{"moe_layers": [1, 3, 5, 7], "routed_scale": 1.0, "balance_loss": 0.015, "lr_router": 0.00075, "optimizer": "adamw", "lr": 0.00178, "beta1": 0.9, "train_tokens": 244100000}
Below are experts of layer 5 (counted from 0) of a mixture-of-experts language model. Rows are named gate (a neuron's input weights, with its number), up (a neuron's input weights, with its number), down (a neuron's output weights, with its number) and show model dimensions 128-191. Each number is 500 + 50 x the weight over its row's rms, rounded and kept within 0 to 999. Numbers have three digits each.
Before each expert's rows: "gets" lists some tokens that make up at least twice as much of what it gets as of all text. This comes from a sample of Wikipedia text that the model never trained on. Tokens count by the router's weight.

# expert 14
gets: " (", ",", " a", ".", " for", ")."
gate0:504475454436547455624541496569538542512517553525579488439559445491430479535479448506523438454473504519555505576539517514486455501486446558462580461507503387442521497511549585529502454434444547
up0:454451520554449508494537478503520511527552581456500483537494399423480545583487541529510515494529498515589545516578456495492465535534493604596580537493479424532472450450475506477409484457519539
down0:565501453516409610462550524532513486593481556530486505463529492403566532521470513486493528519472499517481442468498492516535511550586491546428572492504458502525460575405443552470475454504606537
gate1:409575473457517477479439452547492484500502404522378511593540494487460471580509508499420439457469518458556617549432470463439481484497652484487546570505463456472492472497548447383524561502399542
up1:522430526543513476519519429568499451545507600520544518510550426470440406470480520441534590540487495440519548485539589457480630520588465458505482501490525443488547419517531580550485528473455578
down1:630476525501583514461475405470517546435478599493520592513539449500432551505456435519556575481461505449411468529457547426448485454443454492453415552466454465533500523462477530543550486455484443
gate2:448482460455553497493503491513530479492535487452439455578568588617489479514468566469486528487580505469509494437495465578479478563479609516522487460649557510529490549621604532516441530512476563
up2:495460397511604524463562408588487496475534493551552530524548479429448388437521487450447494475554437421479507518459515395515514633526434494515500478625447553520508445599475467480514433547500547
down2:457517464519503460536494439512496547527418393425476525550480557515510506477559510530599535534502625500504565580503531517521454576466396469517548484448532531557494475573539459466553440532478583
gate3:485472416404554523507450509408444518574512552487426451448570437485547492509481528546535505556485425487621539536461444588491449422548549602451507529511414481534382470597502456511432580550522534
up3:467512531445400465528524457468420427514573453524541497497558485467497515495460520494558456632532456499398489546426475508480520523456576517537546530486509464524542507511422501433363475473506471
down3:513530488528475456479394464512592457433452503520472491511446461543478548558581437474399540530499440447506473549511518537482430535515530455532504484589586515573527673456432452465630589537498376
gate4:509546522453554524451500473549511512445525504566535476425582545437488530490502493505401548519533489472520501473470571443492538560526575504580490520447485399444443398403392513545502507539492584
up4:413539488560539508453489568505545501453456503481509450498582548518512488405481562547446420510401499522485516433556478498396527455569552474527586484537470467486446514456530448439473431470430561
down4:446499576556535525556547500521466471492415462513462472467452491551427485578505470507511476483529489568482521475576545569431574472555544464588591597430475433502464469552544568494503618424497541
gate5:498494463430507476602542482494455442524528472550525483422489555485492411576482535610476463559529444518533436412431449489508504585551596521551475538541467548477495475444530567482478445440476451
up5:505475443460467379408424497559546536434515399570575495419482542402563567551496443497551516604524517491564501448514510526491472591496440558552535522470545511496488485504536471458528447470410459
down5:540439501459485543495574482468499519489571573444437585476536433510483474503496428463421545466431490617480511481566491513458445485476524552543503532457558520565437461483453472625581464519484517
gate6:570535520467464537621436571515520507516558490401408471530535508457497475485372486408500397518580419433500455490484452551468463518490533461522541407500496576474523567492544523496518550512483514
up6:514552471495461581513532569538549604515429484539483434554487556473512436487494508389614465509465488511566407505578548434524420473471499557567567482498485510418465512485407452647506496562469592
down6:515472528590574501551395541475433452441416517437588525537571491458485525426435532545444532465528540502448502516503427519495554421492526462429524501505534582483497509433598467526519559545493446
gate7:452542496488522454567561544609430599476466448500440474455511503501457479483449468481550502536477407435535491482511527563468513610520529502424523523485520488555465405516559437477434487501499528
up7:509513464531527486535599519536519550465509469480453480616531485578491532476459441496566507482453484448530503453506546532480552618461499575405510460505528478540450445459534507546551427513476505
down7:437503506454470484454523455445429488533462514475480447432590456539564456537474358490551549507502549518569407409474489501522564503505550498408459509442502412449465498437576542532433479543426441

# expert 31
gets: "|", " |", "-", ":", "'s", " -"
gate0:577450531536580412517466531508438485524559514524569522542511482515496550461483441394490520574519537518477448444456475398417528558502568531462550484450424444560508524501451582439517506572602537
up0:443482510521450505449453591591467583514577473552474499449541545514496513473495480450481539534455385505492489486483434391574581557501526547500469567442505513479448504554522446511492548481479577
down0:470521433522464501465457421486484489592527495382497578522438508443485480489529536503436559459569599474527524489400524478480467551515517482429536389433525523463493450402527554454593498538432516
gate1:483584469523501619484468454522468541712439476437522506492478512524545541507491464458573503475498510463572516509492468530450592478528536558495443471441506492437520496553560528560525517479522475
up1:465479557507469451511527514482551477386437523482539488465432504434527480418577548511452534537538531504415546466517448453492437501472470442550572448494476488476554505450473425513470374473503486
down1:463491501480538564516535476455578470456466403416534503542556403525479487490529550490487475436400409441515513487500437493481542507481459488549462542399450475487541537528519551500543443505435622
gate2:564495600475479418529473388544566433438485536592607445461464498387446564578326456481474462543571448501420423477544443553515469489487528536468554546566629571584469579571476501518429517517505456
up2:477523443465525494520639484492546552450516546510479520470599507559517498434574543572514465483391545517422511536480529495525543581444456500464562519526515464449580464546426407516481478484471534
down2:495463557502369516583545511437498478510468484532543452518519518553534499498543479492456526472479405529475417501338495535530520507571487531413626493409523524505456536576419539481515450469411528
gate3:567446547537463607523470491546445384476592519443554531550547529504504513469518388536499371529504418478456410455503453466441564493493522464436549497558580575522452510608428469553494452499470577
up3:516593439568567517460462501471494486518454471565470496441460533561488639530510518539487529595554490608473585578630547492587441556426565531528535515493403582446520564499558535486476500525468444
down3:473370472539520629599409510493431481469407521498473452469478528526573431485487423577521507581472419466443575488563553476489518484504521509425454516422474470428506486478407459539502600512384458
gate4:484499484502452514536428508496535536608554415519490537528532561523523405480473546459477509528430472526502496526524485559565482451547525526501446476481537451461456460520619569545548555592425511
up4:607508469443462460474546491424526439435480489548488498443664424628518550447421442527516454552559552511560518503531474547477562449532489416577485487498468492548565598403490551491501516519469453
down4:547546466542508588545583484568472626542531443605540489478605543451511411463556575378576481459477494508507472504449588564533507556473476508443548478478501553525523474541474522514530556579523532
gate5:505521495490584498482469508501492361508483582433520509511537457428435498475452451392521456556580426526551518479595519562568484494611574486538345482592408572561496450532382407475528488464484620
up5:494525477599555459482556513528526619528429446488491537454515534620509501449504503370494420531516554545450427517605469479436521472542504464505437612449556485510503508468537486528511482484620497
down5:548460455514515461540465476499474487522532519516516517505494438530525500532509589460460562528456471480457484614552521461486508449499375532501518432533534571562464503520440584469560381478559494
gate6:516492447433488542552466505442470524565475635488499574518485451499445487520362524534522539431499474564514511587460462521452480442504505515477526408535449466501530515567467416519431513510450590
up6:424428504519517483542563427532450403504520458439471497502477458384540483554525471524457465578587486384502530443530520501466492485493526455470403531498414548547508503415449502458486423475445434
down6:498560476602545453550436539546582470497439511450488537600463507471497448478476460470552458476572526560493489466555495478477477460481488550428401457539491485469383511486574465465521442531460462
gate7:627498530433527492493490465494562525579496510505454420509525527489349449537506594456446476450578518597560495509510445501521463535518463482609544478452472433468502476481510486464537436580417596
up7:531514471513457476507507593588506411513410479572448538570488478544420352572404540562517518480533494511522476553506536559407456541556467377596598481560491506523493454514503490500426496558506621
down7:444497471531575510587492556503501586434462517485550452473428576535468479463516510479571505570506546605450502498511451524471486474553527571446479400411558516551544518540555508485397422505495471

# expert 1
gets: " in", " In", " the", "In", "′", "born"
gate0:533510563504440604476521543474543478486517495483509492466526489596464523493439477527450439508495510582510492465481614459484373528403411413512550450507479522465632526474476508487549519467553490
up0:454500571556482473541506568552578549582522533453562543499452528481544431521542464438459505580502479512520487441608589507517465501553471484389543478478510490511468517504395490473529457478477434
down0:454560544508448512414530428411586385509451456531410468606506413485535439580571503493414556507513479502506470526517430506471429517469524501315450556575590581507567567510569451452547557632466405
gate1:473460578483496499515502445464576483599450512584553551593442588491429430462430558528437426394576479515500486574564434580579477510510546492524500417498502534596493499589534506510523539472465575
up1:526457498436566543536552533507499583432571614459492484462439420569476481568548622592499416457461496559571398535569522575530512487594539530464504540460507492490484516488500475518479498427480500
down1:484414487575360421495448526565509539455426464549537578543433470582417564438461364572538585426495475487465460522459503480483583512535530522500524489484542497564540494409505447443500528456500510
gate2:517511461423545549502454480541582517407451467551419479583498512482507492501449502566485449535604438470528493514537495559453545480536592520501440486535428548553517589505630506493501534489540494
up2:627464487458457619506555480424538490500636588487538415348651525467474621528476412561484478451504471512445406559478515497457602454539551539507466506458411461447577569513508480526478481431487450
down2:558497480440529415492472548551507501585484468547520486539522472458439497488537515537552481537595369569542468439583476530486470373510449504452462466540449430403511478457530548463437596522467512
gate3:468570472427456466457552483521557481543568466530431476501544558528441539480554572534497516558422489554493413537400512532478455592465433503442502563509477433565362463470589452531496535524523605
up3:535494442403499481549462511516629510471520477393417531552544496531560515477420514580485577484526475448407419463517510528430435585555417439569509489478458446627508475509481412502494574462469423
down3:560497501525514511513488519498608484501511503506517511482456422405473542510456552567511470503451462409459467403594489425490479554481497464492503582456561443500497451471561512577580504582468495
gate4:501486520474521549518523463538520566553458497492479571530426474446475462498562464470496541582426490486442529539476497479465479552536475447530518542482464504548489467432474608500491499511627559
up4:552458509490486488436472481483513503520537504566463458453429532512579535506457514477538488469475556427485447488462520503519434502534507493442528444559489493518350561502530556411548555490503505
down4:397519463573557471447441440516444465422521500419537432460533565526529455515509476509556496511495478549487484529530549500506515523409454622588535434434490520427541454553460491529546533453454498
gate5:504466541501605448545524458540441525507411447455530530466607576507445571519516551557526469401480459533521406460464592502529430585437490389524532541436531530472576468500456534472394495564426572
up5:583491477555440449472434551582448521471476540505516498427448539503539459521443491545436480467488540537463563482535479490505566543528544439677507471517503525528498437490382521493523537482581503
down5:511439504514463527579478462485456474481496492462511552449519476499486540435485560429439658511522595514511603430555445499508394489509550482527502415538520444525448505569521444487499516611427419
gate6:506451469486543562473490492411447383463439544455521473410569465465441564483441501547538477512515470488495568518468561601541469564440570482587469526507561463413430452525516540471475535491422563
up6:391454639610488547547466475506430534554478458451474525502500414429481498501506492482559451482505450465487543524433452539552489557522421506509485483523510518504393409499572459483521520508534564
down6:490495437506579455469440519466551469468520456431500453476415463553492419488555484538542525470420425573521451564585541509504519454466593563576542401530507429468566541515448586485467459421505473
gate7:523497494456475543492521492464532575586470483567535466551498470518528446478493428496523440574522401518565516475426512469562446495481430511470454608543493546451443564416467493482511508503600503
up7:578544495532449448541538455575464540585497524484611486452628562588490478442477436459481471450516466505547422539450493515504474484547504513495473492491580538361505480436496459482443428475516486
down7:446408552496498546515447527530408469507466376445479520467473553458498496468445514583486404492514475450521403540542469599509465482409438411556506445565532505570474389484524520504539570507463518

# expert 15
gets: " was", "\n", " were", "==", " been", " is"
gate0:402478515464544570537503498528424480449501562515456574448501447462473546532616449460474493532505547550455535520597547513621503499519587523482537489499462577477432518469543446503491500480478545
up0:534480441508408423486437497525372456568391563490609453573559475504560459568449511448556614524435593501508430512539504470482519545538448471464438426493514399463518465396537561559448450524489501
down0:478490408518463454477468574486510491505441399454534535575513614459546536440507518448536414516369457436523482459576491469438539529494460504412560541406427402531486517608512558471520567489472365
gate1:429479446527569615595484544503483519483558444561578464450520508468532555472524554493506475570446464528451489511489502489491445471536475589429491522433544561590460462534512499411459477492456551
up1:587529494505588450539534503445485490529479564419526520422546464494566508531406446445488490449483550393432585463476613496586457461480491445552444570494470469525499537564406464519542606363464511
down1:450435407457501535491464564524519494472562426533553578455546520529491543455479483537537533484458505493535471397501512479483452448560474416554593495547603497563596527536612469519517534554474449
gate2:389511479454471581506481467499464452510589459496508615495496543469502534493574470444543539543543475502535499529502536455560561504547520484534442524463494451403544594508564505555421499559422530
up2:550468456476539459528455462520428496487448614527522504413511501543470466511548457540548583541519471474484427565481548435617487528433505531402541529474460480455533427523552512545457460597451461
down2:440488480480515448430490575502574400529482436422479528496429450539475446540535485475469521470451581515506496546434487499467388466558457527474521506515522435435465600452537497468555521554556521
gate3:447527465511437495551552569519466492497523470514537495521593512579528583517440550523553464487558489506496458472668511506466537453406422480444529598472506477379516511551619544422493496526506474
up3:481543493417507504481482526459491390395557430494440518505586545430526403369473426550413449509505459570512437467491485533422439523466552474544551531522499529584525513468477478529451427465548546
down3:498594474493563506529519518466550486575526628561471547558546573397559490582567513535485526507449506469503562425553431434506455566593447547539562614483543463454442453501536464501433515496391550
gate4:480582507443476487553497511431585468632586491475543522527507606462459599396451439545427483532505514463540425603571563490570491578458521448563509439453556502439628402448468521478478490550418504
up4:467541502605501593528420598425520541574453494451466497440464515566423504527508539570452482513518496398466438550516518442463506436482612472562527468413593451481498508490494542560488475487502496
down4:549509551462472451606477606571500497478636497473522444468416529481513520488442503477489509446483519460440558502511588454525481487475549466604432606495534560555494514418527517505435481525547518
gate5:579502532518466477475528481510538546511454466566542482384592582485495435441509570438553506482560506516511504530540525519486583533560582538493576425511612337415457456427517506486425505591497481
up5:474560528517449528478501421542608580566510378501490537359475614494546454483533520437476470514532489495534539489484448556468576539477483393469553483454544441495563463479526445479458459507520553
down5:547525462486501459403513474471479425442474518464517548567495470496424524509496541400518553538567583467549515484501512449477528470487396514521586418573475602466463455501426439412499389560506574
gate6:493500501506455499568528512565501486460448458649511569545531563453451541528470559549449518526432444495477450473540551520498441524427487514591510558412511503582584446445544605415513547518496535
up6:513452663538517572456476528465467478591546460436541525538541505538520542516503476524505398474482440549593527443556550545563513461615465570462420508471471532507457459530318426472479470583501561
down6:566537556501446469485477505532412470564491528455424433495522545483450510527481461474499559497556558480566513406488411441449470513554496535470542446541490523563415474417499486507540498500510399
gate7:569501385480559505519500506494582506440457593548393432430560541471478486544492518515527556505484423520491528494502615538559503559431533484675470512470432450482506532586608514510540485568495499
up7:551546477476528501440482482491512575509479562502564541560476603493556597512420443484525546463474505511495511562467466604554431546452526574406441426485395488527516492464669522570534499537458480
down7:585439527508485549527390455545501507508511489551464553586477508515539543514458577506505460504490539481554559455514489447479493457620510553555493411453473486434464437495479531590476592503484409

# expert 19
gets: " a", "1", "L", "a", "H", " N"
gate0:500542514532462492449520429611532545588566478417442481567483496574415450477503589555481490508493457513542452499437486575470590529503524474481525421433515575529543470567444464393574577455537516
up0:557532616548487507552509406492446460405438447510493513482566492450492513503472454426493496543484524452498489555598538539556514470404535533554467499535503491504468460475400529515584460483413454
down0:494572481409480476514394501562613477498585606488493494485499478424486564532591587440596424537567449475420391461546452429494610418535505548507452458541467517526533479455477492503587537557489530
gate1:497535528441503646450522512553449485542484548521425437497562505520450497552497432482499467583574382464498531510396506462517473525487527425527583579449546584485541578533516457483489447546444528
up1:461579555551424622465478462543517517509525574538508425468517515493616473580576454485480522576514348479474513495457542507506420540494544494524602465469512460455560560496503488572491504472399513
down1:533540495547479472449462487457527560473582380611584537497487456461485521474482484479491547469442523569489524536607476567437522470462579476563549525483496469453388453580455564555512562470587512
gate2:472403487548561539523475491553521430461507545496534461513538562554521571467470393458499509445491425557529532505525543500531473534478593457486525386492563454508475549511601504543485594457487562
up2:468467426484449581536519399391496460542508468402518460526432468487452461458575488490545534518571533526465454407562458355459537519522549493578635552518463591376513495501428470552429512520544485
down2:514528516533541464575451442635518422474546524464586506562521559476539447500516488455491373468500507449510537491591468490531511567491551509523517454420455490507538603468558451507426418454370494
gate3:465428528595506570414618531540558580595502501431538514427602539405464489506536514471505482471460506488445483427566502563485493414603547504496470551488525487550453446470621586444501436539544421
up3:524483419465475496583509477485452406495530562500482523592493510570486542508379514503495466538531522591576491394500555385555449473521611398496615470483440532470427566510618431625446578469443487
down3:500451569612499488520472558495493518512580520476551472521536389486443490544502542453537484595475594563601438460517459498523459430507553436522544548503493522472456434576508466532424539395589423
gate4:498565535547581495457351488513558421553591540476440563462468520541455538559490541515497544517529493540421486520503520608509487495536484426488489533467467580440475560611589493596506529473589529
up4:539445477472421469491585533499446547463374493538440463537556489547628514450455508580429426573441481544532442429442571440533572520440535521455463492426430491533438488432588441526561538500482462
down4:488512494447420473467464460472481453556524400503481474447436485556529455552481470533524518418592451586446470535428524454494496571461399487364503490393561544475529544541515478495521499536514547
gate5:480475499489576453467490474474558460539496520520498487470520531570460586520504516520510509555454461579548459464481558631438561505460544502444702488469482492477552521529502534477406558522465482
up5:567468438534503534516432520473449452490464451518405519450562461527536496512505503467501429558475501551469487588574506417512452542501486566467478570477558450440438559472492469535499457438417467
down5:510439511470531483568594516622498542500585490452471409527453540426540469524485429483397547495502492530492452422495532437485514503529483602406589573478539460496550555485572479524475511628552583
gate6:346555447460476482455489536599451533437475472444569520440431505501536565520502517560531563463559437471428549513403477464512515468459516565460445443481448526464536484528539502527565541565557523
up6:580528442543538445455490518411523442546524558511485434538518540543507443499504546480461544599556499459382438440510516499466542526547456464572512537489497538494486514535422475452507401474496519
down6:565498420409452507481535591502514532488676578439474479504590500451483516482484512524433506500561642506479449442547480483543557483449507499554517468521463452463452461542520512550448475570427477
gate7:471492428491539506428409457545545476588492531471579526563485494530577485433463497526548510500590424515520561517492521472515515582498526526440478431498563460439567508534555501547464510497513496
up7:535493454493582507555501474471538448527507448467531558597567444499519518391516445446555494492511474568479604501438504479554479667432510479414500448479499436446544625509631571543458543458508552
down7:385583440495462514477479517486537467474389488554491483499465478580410445505513520520540498524556556521402556487457493573542434452523465415507508412486531467498334494432444438433536456496430519

# expert 12
gets: ",", "),", "\",", "',", ".,", ",\""
gate0:467482528545486504442475492464598443531516490569408465602505448502456577498563598443543502484564530528602557540553586576504419524460483430490407454473505570539473405469535529442481552542539472
up0:381465541482453517408504557519500522501474524459390487533611488523472559482522529560463484473530457597493394528534386469615533500515432478498515526493516449535459528507506515462582527599535473
down0:484558463557608538507470554423488493642517473537417581472534577524428503504429484455520482464432613487582537510455491492487503490511456519589490508487531500475602477482452512567511547438433516
gate1:543518500488496491431539482549510562538464478525535469506461544436546387498546503530507481516612482545513428515422529441461473427391530462394523519492476429496550415493524568575449462489532485
up1:530519470502575539520459433448460540440543530541576495396453537495572551497575487443525533515498493539542574462477478461499416452521518489449496492462657427566483523450541525456458489590602518
down1:538424475424497534452465478549711524516493545410472536557563487553552485483528518523522495452542524535519511493531596550464593550489474531449458481501505474559465507489478511613602543467442428
gate2:544465552513484463528458546493476447541536507561518452460518615550458471622547550443413469512560531497494497523368567510493480564461495426460443484542585555534484592504586514472522408434446538
up2:518459503446440375510479547510570497556525610456477512372513568532455395565495603550573510511599483529532494543387588551422483475513449426470549474533473539476502637512597490532480433537507547
down2:397522510580507403493440493406462509577433472511465612464556478530543552488491539614502534499533483476572469591611549513474495474475392410445581589523544511466476494512525447508478432484540522
gate3:508511611505462510591511519506558444558520537508561591462414488407429486581465510467475515457463509541546525496431485460532503467565489494495460484585518535508462561474427556464450489433467614
up3:480453479592500499438516455537501562385503402523489456554489468507533548496558496469499559558540474427500443513472550465458539515471595484587457419530392493466520461503546493557580448565495485
down3:500492549516477427513562532583516599512440513458543507514564463505535464447449526522433524408502513485580467506407493455532473466478464475450435508507417536473512558551549533573498515425529601
gate4:593584474472598526490497421514461452459498536561502527444519544496553481528478453508529467491565513455451474476361582498535530642453526571615507492420390534462505426474610485527561506558435452
up4:503492519522426569532524467483544543556566494446413574458500506417518480522513584489520443416497524568490497524489560506491525535429522488588480449424454402398494442452490558537617522554531570
down4:509528418484496514524436465478510443489415445516540471539590525480657538501552526504513462495503615448449433486543462525547453488526470442576506532551466464485497490447485511526491464503543474
gate5:469429502505570490463479495513521493506509566464500514448564557426435476569470535506489606506613512462518512445554554592443397444566509563448501537510502478484493603484471581443379483488584508
up5:499515511628496450576549536507461451460448608526568492425460489525545468487508390452531513574516502495492513471576491543553522505478585489541511491469475439474568497541476433562425525573488479
down5:499498548529507538542587495456436494560572498510485455478456498456478513488547466474535534565464508456592489487492510447520473542582533552468455486548462531431520526501511501621423586464565460
gate6:523528551395521456485488489479468526555535644468492460412528601473474535363559495445527474531548476480525546484470559463571486550553468534431468412540478614529478508518505463545470461489638458
up6:494436568439459541565512531474559502529489567522571486479437495463456432562509466474555528575498434488537572530467426490522541449479545521434502561435442403418484613630559533522391561435418525
down6:456505529533498468440554569532504413514503455471463595546534461473557412506364478521494465429480512512438478531465556484417545488408528480481492461451425520438514443514454487468620489576541524
gate7:511484506526447485583557522499524437505505505562452555476540507498496497519459494494525566564490407511511447524476546489497489546533532404584548434486553572493532463518515450493476499538428513
up7:490508389504418452466482566461506587481542517517563546480529454610558557451492480411581531489482453454454485576518531557449570566463534513550526571475498403471488417571614562544430483457522512
down7:485390549523478474507527604473482455509564508540511518521495441479585543457459416477562465519492491514505380428496512588443454516552512517444381494574468450493448491501465529516493532459520557

# expert 28
gets: ":", " |", "|", "-", "=", "):"
gate0:521498568450505571508488437436548414474500521451465423528543566393490448489581427452502512484598467453468557517490505485499451524557502492448508546476456476527453438558487535491506495602499431
up0:451506533547526461420474416478589449415439460454520484610560477476567446507506515554462483528552458461572607416508441496525554409528481514431498471477580558594437564572480511413586519474442528
down0:493487495419493558410582444506528458566532495474521530525528468503479503505445462477466496451477581478554477381461447574468453384525509481470609453530515510512530456505440512414473465590472489
gate1:561506591476455444569411511537465562427586526561516552456529508476454562502503492501450466549492501556470521525462481524600482462589454558468564604446509515553487487525401494501421370483492547
up1:568545553500464551460435481600517607448462485529522492451522464541586498488506459542470496522429496593501533584468502531454481472483429474458528469497517518506552436440508506473500498526509493
down1:441464468474460505411500523361488547530475420533491593454441465503526620535466425459584504466383569520513439496377423508413579473476493557422551523491467455506553602527466469524514485464495513
gate2:597512462473533571547493484505437419625522535471516534497491440482478478577452490419483572489522530514532500557465408533539518505490603527542502516541575497493478472463481498464509498504501563
up2:447503464501427465436510420450556586533579467489474468516512498498490496518518551472466468467436538618479520558550484456476489470547471490606554474558547417370613449498555519487559426525445469
down2:446491518518507552569610458537438489511574461481447489422571512479565602471592471393544519541537511509523511530445459511569558484513470558559463545504438557462478472552508497411560385402447493
gate3:529544478477582480532524442466523526448446554496537491452516547559570493529451503471553481540535488531465509434538547481453560496490476477462614551466456458424551559464419501584533601525445510
up3:474556507444489507495478538473551491459553479533501523464443514468495417509581466447446497512467479480447499500501402479550459618535477514375488527521456535471488424589559524523430461519493467
down3:542439512466532580411498491512411531535519437536530466437477552453663546469493533583558477535495521522468538496587467579464483507446531615597425585453543582551489475501586517530478465494525514
gate4:526468453521555471509469552552505515519488470544536523499473555488478467479469528499488479564539511543437454528530485505453589576460558474465515582600522544571492524617488520598531452663503576
up4:505428469511505454503406565533521535442450535463496503468497529512509513499515639564511630544523517574501426565495520481478566508480629447504563547573574492542511520588518564577493514698416625
down4:525542429457491530491567507515519711568507508453502438543440508556501457440472478467455555464448743437537569472484489555518475467621457514490545468515494509442497482530532544513431503489526501
gate5:531516452485546512587523442415495586473555530566524498467460657499505492518543502473508513458416500595468648502482501511501521440486483515480554486530470574341520408464494462540470459543457544
up5:602499518467585579542505431462421577560525592608518477434526528456512458481509584514508607517513482523503528471405524420560489497428522462547519482471523611409493416569546405564531436499447552
down5:486495446563448512489496441460558472486571422547522508557487459476516480505516455464476567458405680513526501595526566524512488484478424411560495550452549467542466530475494533463492460514503533
gate6:480507495477540489491510540560435533508418528470551520552519549464418481503435559510538418457481482485408430612528557517458521499493498501467561432519465401439564510506481581542478514552525441
up6:624516468492559561438587504552491526475426523561568498453528541550498542503542560526555501524422516513503420567635568492464461554484477523503515480393465508406526562460440578478362534437468469
down6:536512495457505443534553490575465465488366393561439481462478512542510512494531548490498448493449600536466406496434499505520473536445454500552520437458624586535479386486455611483548484493452498
gate7:557510548516466428496446510512542523454544504526533631440525517452566577548538496511411470465499569481414552539506433470574590518558527535489568565555575608595559518525440470462465440543563548
up7:472459516519408476471517491422431586512438559501429515449459461498510530566454458519586634520488457551555440593525450457429380483490467514546453506493459534504485507490558493570533519511485515
down7:494459524475470510431465437443497507496482466538405502527507507446510511472459472587484524534483533488470525544532477506387473506443529518575499425587496552536473435517556529450567444603550450

# expert 5
gets: " the", " The", "The", " his", "'s", " a"
gate0:503476608477531456522456579413365528538431520517396499477486514453496544509419508475518519514491493454547440420529502510461415396466445455445514490524521491531548533446512509472438487517544467
up0:442454411494469479553476464519572538554517435450563590544518534539537457532552542500568517540539533496547501532466473565507525539519507545427494476599527460476557549498530519508571591488598475
down0:469478503467543469591498507449622389603554507436506503567606455484503487528543545471576476468525477442493470459501575604443528481571443455474493468537419538496482510474486546567474466434521479
gate1:516463467472493506511479435457491598497484478435563424529553519525510459574511484539509516532487483575467437537441558560493386454455489528485536430460455543465455587530536476547483519549466468
up1:553365455538531517491502413500421540538500543549438425497440533629522457556557510462454528405437469550504504467498518486503495532477557532547560530600491641551547483507521475535545491531502596
down1:522468468531511571515598476437511502504552414517508415531469424487569525477546460471502507549574634589521526563499450472492500517558504601441433512459508460509567506486440470458477482451595550
gate2:446462543450420530530486502621509423541543517582540437534522485460464509644499491399474486479563491413499505510493536557438554454496508440569503479518548438451475458551481528555472451464505465
up2:531513520513508404454495444524516498553477549565504491532524520595533504475524509485575439576566448480394503555481481451497569484452463617498485524491418459506587536463449524498527615550517581
down2:454557622493497474501545516445506524596436617533544565453590538449611418453554471499573467594447489441376496557471595520502525484511498447502456535534550396560548521455433567535530451519456516
gate3:501540400445456505511523482522427574449602483524433482409529506487475462559540468541575484528438468482409460592506514505448516474412462513508531380559532485583539570616517534518569444437560448
up3:517429574536479541520484479463623555386475446500527518550575470489505575537496519492575496510435511403598450495502500529548472505481533577601542540497504498473478509454449586525550451414484527
down3:459467445496442495553463468396533488586459441519417435494455470453507522554529450506540555569450519515476468499515536546498539482477462499493492499530476463576574474641432562459549554531465458
gate4:431481554449505500444487478475506465512425489526501591479543602548529570447518623581501511536549535477507558513548482500598475510451547508527673491489480567506622449523391464428468596517399512
up4:444446482478557509534494587440508460490485485376472513485490502596538491548438475573528535473439478546475545525473497533452500434484528530474527484487497540466451501527500494552543542572537533
down4:448399567462434502508468574472521533518447499512529580518465457502418441501455521475540585625466456512551476568554513509512547506377545540474511564467472532494542481440543533440404420576595463
gate5:511420515461482463567445435540500531603518545453429510551509524434508498550550475500446546631586462476481476508471450512514447530593540520598477607555484490490469418493486556530517430526468460
up5:574489447421455402513475446458512533561517572489442476571473474476466496476507459470530463520492514584564483597528530444421499587559466476526445520503446502453538454451559578596450459464550515
down5:439523494464481504528449508476490490543466500399572532466488515458617513443496463481507505495463393529458559434516506563540565456478523490539526435467479586475499479640521528448461473481583460
gate6:492409466502563530477435520488482567494544470449499490569552532488489441505395509519489431623546479477535461347546391554501574408524506522518528483561513568556487446445508532423573467520484409
up6:544495527456530588536482576503536530459458472603418537531609377596476565494458471568454470542543499455509496460592454576522554479464479472522515531559400543439600529487569467520505531439446489
down6:502538503464517566512482523499598507563523455605531623437478565517545441555462503557540420520534505477499470504524476611499504507458563489540552609523615501426493531486490548520519509528544427
gate7:450425533444558523482478449433529383547518436498564480481466510566547581527428448487579548433512495481523517451523469561485504410595555523465517529468460625490458524517440512465420461460442523
up7:475432450466414594503535488560574425491587460478428436468530435595439527502393457488471421442489526489511515552616487541426605488546522453426453535367488416490495507495484484429356513518565557
down7:500449505440499396547485586514519542435509522512545518539545442443538459474479504590470468494458509495537427550543558422455447577475525472487442470531582477446453397536594437614507529387578576